Weights of a small mixture-of-experts language model, trained from scratch on English Wikipedia.
Training: a variant of Muon for the experts, 4756 steps.
Below are experts of layer 3 (counted from 0) of a mixture-of-experts language model. Rows are named router (the router's row for the expert) and show model dimensions 0-159. Each number is 500 + 50 x the weight over its row's rms, rounded and kept within 0 to 999. Numbers have three digits each.
Before each expert's rows: a language model's description of what the expert responds to. This comes from a sample of Wikipedia text that the model never trained on.

# expert 1
It responds to: Short word-final pieces ending a capitalized name or foreign word, often two letters after a capital, e.g. D-er, T-el, Mo-ore, F-ellow.
router:457489507588582556410520506469480547498521538479528532556466507460512488450472527504505421533509496478467425600495510498478475509462514576486391453570436489505460515567542533514532485423517543547511519518469514505424525553386505511433553445436504527429505623463481595592528465526495506640476516455516529557552497487474434556492501482554574523447485494602477497467551525433535468366573433538485444586530554370524458574525422526416568490510510497508541533634477460412467527488456509

# expert 11
It responds to: Closing pieces of common words before a preposition or conjunction, like nickn-ame, st-ep, j-et, plus slashes in URLs such as ox.ac.uk/people.
router:484522474473528468518484523541595499480494497456570508530537460534539539521539468488437436456618453489480492504442537541433522544480494496487454600580531498481482559546557513461444511378511440470563583483458430464431506536469440502581467402471519560433505579472425450616486474579528424528492426475478493447513510504405490533478496471469564522490577449506549529470426429543574533481486473586513472548448453426466527553543424400531448492478478502592404537556432449553484429395383464

# expert 56
It responds to: Word pieces like emp, ef, ump, work and single letters f, F or digits, as in temple, tempting, Memphis, Assumption.
router:397527544563482532414465546534442497445507517436501468456557416554517515498458446494558547633523530470522445512409595486474535413501524490534556521578511551417453446467504550443478490527496626477504561558451515496463495616500503492463473496523455498474540477468462578506500526467533542417487486405515525511486498510422455503518504360548430475478530559595562463595538569549480544456560565444536436455454503508433597563485431477523564485474539511488399505605415470445471569475512490

# expert 10
It responds to: Numbers before a separator or month in dates and tables (5, 22, 31), plus mid-word pieces like fem in feminist, oh in alcohol.
router:422523565496525500463539473498451491537522587539436513478503485549423521515556583520465496495452501500509442532420491584452494566512539512409398518534575519579417611482470547508548486539513558496396477461464439506559479450502580473493493528469504570500506568577543448546428386450463486531421443506564454495407440461455370559469536466510478510528536471555503440492453458408488509515538582453546535459523486507587505578499538512515534437513462455620471481382616506595473484497451517

# expert 27
It responds to: The, a and his before team or competition names in sports biographies and season reports, plus sports words like football, scored, finished.
router:571522490406521509513507495495560467554445389502462488412515526464514498599470463463484506490522460508489458423505513486551499475525458460587505423519533517512532450449504452384521492464524363488605493578530460500539519592502503471540507534435502589559418402495500602452474555444569545484558479479476523483537500614483472477532528458544516521484371473495479475448487476616587481548611499475420444469543506497501527407550464561440564472438541473411459440478466523402560590500519499

# expert 37
It responds to: Periods ending a sentence before a new one starting The, He, In, also period-like ends of table cells and two-digit numbers.
router:517490538427489532503482417525459457541493632506427479482485435554406516514555478485568545452487531470512517550484487476555490604473513522465518493377569510414508513481454495489491445512572540610393587470512487513480491449441411536573436535539438477610456513518485532571458545506472544478529569529467456611460547546505544508565512568496521516527522502443587461528409454544520501481375625553492563454522501530513399531448536535529394416432562485492505478436517481555583473533499498

# expert 51
It responds to: Month names and the comma after the day in dates, as in June 29, 2012, or in March 2017.
router:464609528552452549520432463453462447533473533553477431452453605483513558524616490461392418456500461488476497521433426552573531526497442544504482425464472404497527516442505516493512463432478511556483421492511478444524430487578516480479494463434476499467443558543537459533413482482507506589486468544564473504386539569470554599469492547572501508516487533513534451519508525434427572498499570562582548419611542425524559441504480452464568355480513527534467473551527535440535400507512567

# expert 57
It responds to: Single digits, especially 0, and blank cells inside pipe-separated sports statistics and election tables, such as league standings.
router:449517484439465549497470539514583580468465493570417463476468465569460445512486475409486521589421466541501481539453511515430480484537477479644496505497502495561386582479364490406504524399510496537521447512565481501497466432515482418460569567472474557576529450483474506487446560470569487447487527477533494558404568501466487466477536524612394547515405429492506516518547485523579500514585480447543492501588498547437473382518464531482487412468584512542529458403452556483480505530548450

# expert 9
It responds to: Auxiliary and modal verbs and adverbs after a subject, especially has, have, had, would, also before been, be, not.
router:534451466512583553487471457604492492558454568610388455473488492512429498516566548484510426507574533502459447475456574425538573528540515419425463578548503480450574474593512487481582531531563514464493550479562436564543448447457486534448500475512532487491511498429452448397508556629534382511541562568458558455527502477509544530491498465578566443540518596532488441438396520495421480489539524454536528395596495476434520550472484577534506479556446523560553476466477537571510522496460510

# expert 22
It responds to: Semicolons, commas and == heading marks closing list items or headings, especially in taxonomy lists and synonyms, such as Arth-ropoda, Animalia.
router:510488407487468502505495519595481523541375563527451483532487587472460550419591517519500480464525548475453464505455487501505519592513571504452456440509437512482429472397518483551555533564575553558555541468518631549450424451514439478521554537473473366490558604561510465481416482466478464593520491526479464472485553436488541574409538531465519508527536575516420496526490443524464477499433488543478552441532430445609552540542596406547467433472571510475454527473526539577535445473563483

# expert 36
It responds to: Capitalized name words like University, School, College, High, Church, and -ary in Secondary, Honorary; also Time in Time zone.
router:531576607488520481519542420493534542501524566462522491553534488515496505501611392531578500529448426521489525428490518518590505522536515571499504541511527524448483426543575469508490429491520504578506461641510567481550455537398475445556498504472511619567546493526458547557478386599508487571525493564473380487429518522470487553405448448432454579498495441516486562488504547537564469483436516506532534548557507487578423428540482592524536508485451446510550520514512442442610458584551472

# expert 14
It responds to: Prepositions opening time spans or sources, mostly from, in, during, after, until, often before years or "the", like from 1921.
router:620585502559434541514574461566441509536546477550565511526581564571454553448594546456454511478514435501469442399390492558513492467498449542478451527428493452491475572538486472500481443544487501524531489449549483541499483537491451446452503464527550525470463450533534606467527512468507552451553532428506557508477530565459602508535504590609540540505371514488462578451435430470434593447489549471594458543530521486475536555542509421501476509556512550519380536509552481579479532534601425

# expert 6
It responds to: Colons, brackets and bullets in infobox fields such as Total: or Summer (DST), plus Website, Genus, sq, in.
router:502493440433488484522497435534598505561523529519507516480481514513494470368504506617551455423492413499488514501528579548504587531493480498542508523437449473475460559489558409586522468551520535538539503417606585416479373446433506451549522419495507476491523518455540555508435549492563516434468467526499440460426517485561550498493432527564521491487521399448446576498467505477432429571477563499590573450546526442470469567449573464474444466600388541521520473439502468407490492405500475

# expert 19
It responds to: Word-internal pieces after prefixes like Ex, dis, rec, e.g. Ex-am, dis-ap, In-j, plus Preceded in succession boxes.
router:551407603571500533497499506536501464513546555439555452421485597552529467543428441611483566525539508479508526467548532523472600490377483459500472506480549435487501517450394520533459506564481520444475467565494529537531503517643505528497477530529537521539383579564441474557516557426483512444503508464532465486453493493512491457448390559521506553519421587555478439570486522514562533456554580441590411513489558547407423407516490492488589572503440470542521501519554564509510506527427463

# expert 20
It responds to: The prepositions by, with, under, as and alongside, plus the "= " opening an article-title heading after a blank line.
router:479538506488498467543463469618557501514496551438548591558533532433546473499625571476455517471523468494470477461571468525585499443586414554466572525467510423495535538512508510401515426549556516499502532425448498521503493540498478575509447317495531448510448470529486465555534515431559496530537506438453544421492524448595650460521490453486526544554490497489509560469469555417455478469499541446532603540540505531409441477460558452561443564559533490470483504461499537447533587414563440

# expert 45
It responds to: Middle pieces of personal and place names, especially Japanese, Asian and African names after an initial capital, like Y-os-himi, Y-is-a, Bay.
router:477466505490456470515522483417451583613457567482431500547366494522512463500430511475516531469522465458523534536531484543505571505429477507570410476445502509471498393561530549432402472420541579449420541554523575400511487385488571450478498524512454498532595436419481501560554563528458435510469477464549622520548492471533475554486449474561455467437487406556410522499510497397511525480500549565481403544510542500499466494514514488467379494567517521432511471564433561493459486492542424

# expert 34
It responds to: Forms of be and change-of-state verbs right after a subject, such as was, is, were, became, came, remained.
router:467508496517445521449497457561463406512472547541448454508488457507427564553623538428535487488486505503467436456578577476550566554482521445517508500472532457469552436512494533469459573520505563488543529492530487512543576371410461500482538456571517410430530588466498589431543508653557413483499506585459523434471507526555469528522585577502552522471519526532517482394390508573484563484494519422594488459474516551502578548521473560493505457564459452471507528399445557558539528536564427

# expert 33
It responds to: Periods, closing quote-period combinations and double line breaks ending sentences or paragraphs, often right before a new section heading.
router:483533556477497599481439478464404479514571551467538448501587507504437458545479548478452522485455515474502570538488518469567458548522457461410591510420555485470492453509477579477448421583489505500487485498529400527471546504448444590557493507546431471539449452484472493492504550546515538483504530484540424592517511544604599487561467545494510480487552547460611421494519511497496558456380568561362639428467499604521441523523547491511389451466575418491566505464486490512547500513456545

# expert 46
It responds to: Last piece of a word ending before a space, such as can'-t, Blun-t, favor-able, corn-er, plus whole words track and short in album and music contexts.
router:539517539516522558517494457406525531482487524525549546422515400505443527432486444459593481563466535490476409548507478477526454479447546531485439431582431446526587527545556448558583518400466480497567529464542448490456521583463505434495496522541565469521415487470513503496509432532561467539473429538605539528475506545378461498503481498506519559477539471509513541462527480533548416525610476496392449485407521388488451553468540348469512442386552487439479541590567463499494465507431541

# expert 42
It responds to: The word the, mostly after prepositions like of, in, to, on, with in running prose, e.g. of the air.
router:467492475457534518582551452463481495480503462504470438475516532498474494539457488609473489426414536516493469479505484566569533518534501483481519443605530514503471497453541599497435525434467546479494545555434499443492534533450417603529588481535468485540460551431558527440481515510553472437501418444535486464417542448585490585535395542517487497574498546522570419549340453552436479619492558425470533438553469599440547511448529534543424438522465536491503439408488473597519452508540415

# expert 63
It responds to: Title-like words in awards tables and section headings, such as Best, Nominated, Won, First, and S-elected in Selected publications.
router:373465428541506474527525541550465577484497469451491493497561472452526480494574510408438475508544467498540441597494547521473468491437536512577437470487499534432521567621454490472556548372514493531491513537547548501550501538478487410342453564469460466434561501562513559540486536438533510560528496499426492609515504445473499571498515546558498517485502612520466511497556495509528459514536538515524415544430578446598500566515442591460520488515556514512448574577396501423598557484438473

# expert 43
It responds to: Middle syllables of proper names and rarer words, often after G, St, Cl, Gl, e.g. G-ast-on, Bad G-ast-ein, Bre-ak-through.
router:490471415503415408482455522507469553401490466423452544474539494467486417492478530433451560458526544484517487580522542457476507484456537503644563540514460569512455471520481502505529571474451567541547476534512578559564411430452495457454452573504516497464411562465479462520478412547576457493537483505527533476572492504454426528451647514431462446481566480459346557525488417443530589562544499442480621574568426516525486512525508544535531539530534498473504520552574492540497432508541561

# expert 39
It responds to: The conjunctions and and or in lists, plus final word pieces ending in a space, like Nest-or, Ad-ded, Clevel-and.
router:495431448508449497492487512443494433483554512392550478523480473477471580439644479476488480453513425509484471560575438509460461387502553520543413541466517485510533492530551535420532522449589511520526502509438494601594553562506463441437464484527468463466470594479455519536481425566539472590492470533524473584490539435462464502530422526547541556504365542486546555516425439510434411497514456624538557462543438477499508447472483396582571560433524462554484485479396474517523503547483449

# expert 15
It responds to: Colons after labels in infobox fields, match results and lists, such as Owner:, Revenue:, Position:, or a team name before its scorers.
router:500560521415476504503458482516478468488442490534441505451505561429460430466512579472425495412547533519439450556588507537512564547505427546531506402449531502422582551432543530550476572579523495579484554486473445555488467462449524534595530585478481466481460427565547459585574524434456512549547515575495517509458526517601622490521502471513451511482519520519540530418432561474434556474472528512505514549557404450481477544553565347492534534394476514534464516493471494501630441557500576

# expert 40
It responds to: Word pieces inside personal names, often non-English surnames after an initial letter, such as B-onom-i, B-ev-il, M-im-a, plus names like Jean, Anton.
router:426473407487543474412469438518498526499533502515536559413518528468483476442435446375389523522508543472479561464389422471541518524488591525560558615588531591476560584546438539513507503525494478582509506512494481528553494511405552451453497488580503515548507556531471514544492541439635433509433467455543552551517494429535507547582540474507480575486554513522528391467480423489559508460480474453560466531506475533488478557468435488462576497384455533510470463453400462412459486486585497

# expert 55
It responds to: Common nouns about aviation, transport and construction, such as air in air crews, building, railway, production, operations, often before of.
router:452584478462513554456487526517557447386470427513535481531448453605539464495515431564500502444495486482473471551660458540482588530491548555516474469469526544479534513441549505370534432510509451435529595527530530551431453461514428580462524438486567464543438443485389422530498435585515470484422460457451521508511493509501478514471425564515545571513534490443536458560523517523534436480644500506461458462561517386434411432534555505545485491457510502503539474495435375537464490527477471

# expert 32
It responds to: Table column headers like Notes, Rank, Turnout, plus pieces inside LaTeX math, chemical strings and phonetic tables.
router:424552470500556526483482545538479591463423505448511477490441499392509527492510514503631495554504548487536433531580470540602502452511490421521469545423415529580500525521419411501506557464511533498541519511549464521513474503467458387509497504602465534459552483393462524501535597492444442559483537535453430462413510532532487464479471539553512465379586474499474495494499373514484541508410561477579464532540411506447581501423436473548386456545481489574616481538476559466508536484503478

# expert 26
It responds to: Inner pieces of European surnames, place names and Latin species names, especially -ell-, such as Lundell, Aiello, Britain, Wallace.
router:556566519528579507427489435526507518378487565506428492426539518515528547493425468590534517541562504463519552469513537459427473395427570431461475438483504455519449414540495538468504547470459571529451512551436578488540443430570559476445521529517456464480496555567489543508522487445496538514430549432532488585607483483435441530543510523456483526475547523551356490488548467451566469491520522392507512509565478453590517553539528463605462574443430590504423498566387571537506499468535463

# expert 50
It responds to: Commas after a word ending a phrase or clause, as in Academically, / Unfortunately, / attended, often before and, which, but.
router:450433549453513525508478466400452496512412442550499476436502548566429504510527414563415502489468508469466482480482547533602485546496493400486474554539460477492439449506482541501462482567527601551570502573488459491434522462512435581571552469535465512542504444384468490425468522394526484502459379533471541516480504491558525388517533609506474405554573588490578512433510496467428454476445481548456551423476431520431463587520547463508411393481441529489490489531506524543514442602485498

# expert 5
It responds to: Periods, hyphens, pipes and spaces inside tables, release lists and chronology boxes of albums, seasons and tours, e.g. decimal point in −3.34, list dash before Recorded.
router:514533441589501467489546504511543447583546592422442534441465503474481517476610519488552479523549517530514502521450513433421425510566566512415515492451509451456571480463450504494579534465490579546465524434388491516484469572501496407442520574409436461458536561525587526492471539497427468510545450463519510495475534490482542556539490515566459468512564542494361473511534421585572483554409547513462506442480488485563493630366456430520455483510598534520536569472511525456561565480561439

# expert 18
It responds to: Final pieces of verbs ending in -ing, -ed or -end, often before to or that, such as prom-ising, recomm-end, caused.
router:526513601572598508490522524462504499489462447426423489585529431462495597536500453493385464462596470497489429491486475526484500477451472452451576476557500538550553462544508530413521421476483450486578530550520444507427478517565453573417426545507565506484446414543505419497594459504551465473522454491560448554459502465500473508479487537555515501494511585468587529477477482512544502511575469542428502535473461481493508393618555566475397562472455489551545569591615582615501495499443521

# expert 24
It responds to: Agent and plural noun endings for people or works in narrative prose, such as review-ers, players, film, book, him.
router:528543583553539507461559518490486441432417474529514488471404544531431568440592500427512489560504433485492436525491457529554519510506446557343508523599464492532526443563516511471493460462492384399552515505459440574471548585489398463478511499555519538569496477493569481528505546557473387551558454499467417474470514474517495459427575491505435498503566507510525533456503588502510535464442497523361473450411465526470455427541448598540500503388561482527526533562484489569485432550464454

# expert 47
It responds to: Punctuation right after a word or phrase, such as opening parentheses, closing quotes with commas, em dashes, semicolons, e.g. monarchy—goals, Landscape (c.
router:415509559409539538570408470416486529559397507454488386495554525533423510498533507482457480476480509519512423587520574519645496603473507515510514515437529479535572480448539614505488467570498520443480526528533443532502580418493465603565615502528483533534463452492422457524453503404502421471497414553527465541482507505517558500480432536496531393509580535533514470430491558526441533419417517530443589457477474528530421574536529469520493467457507437484511547565448456481548450546448475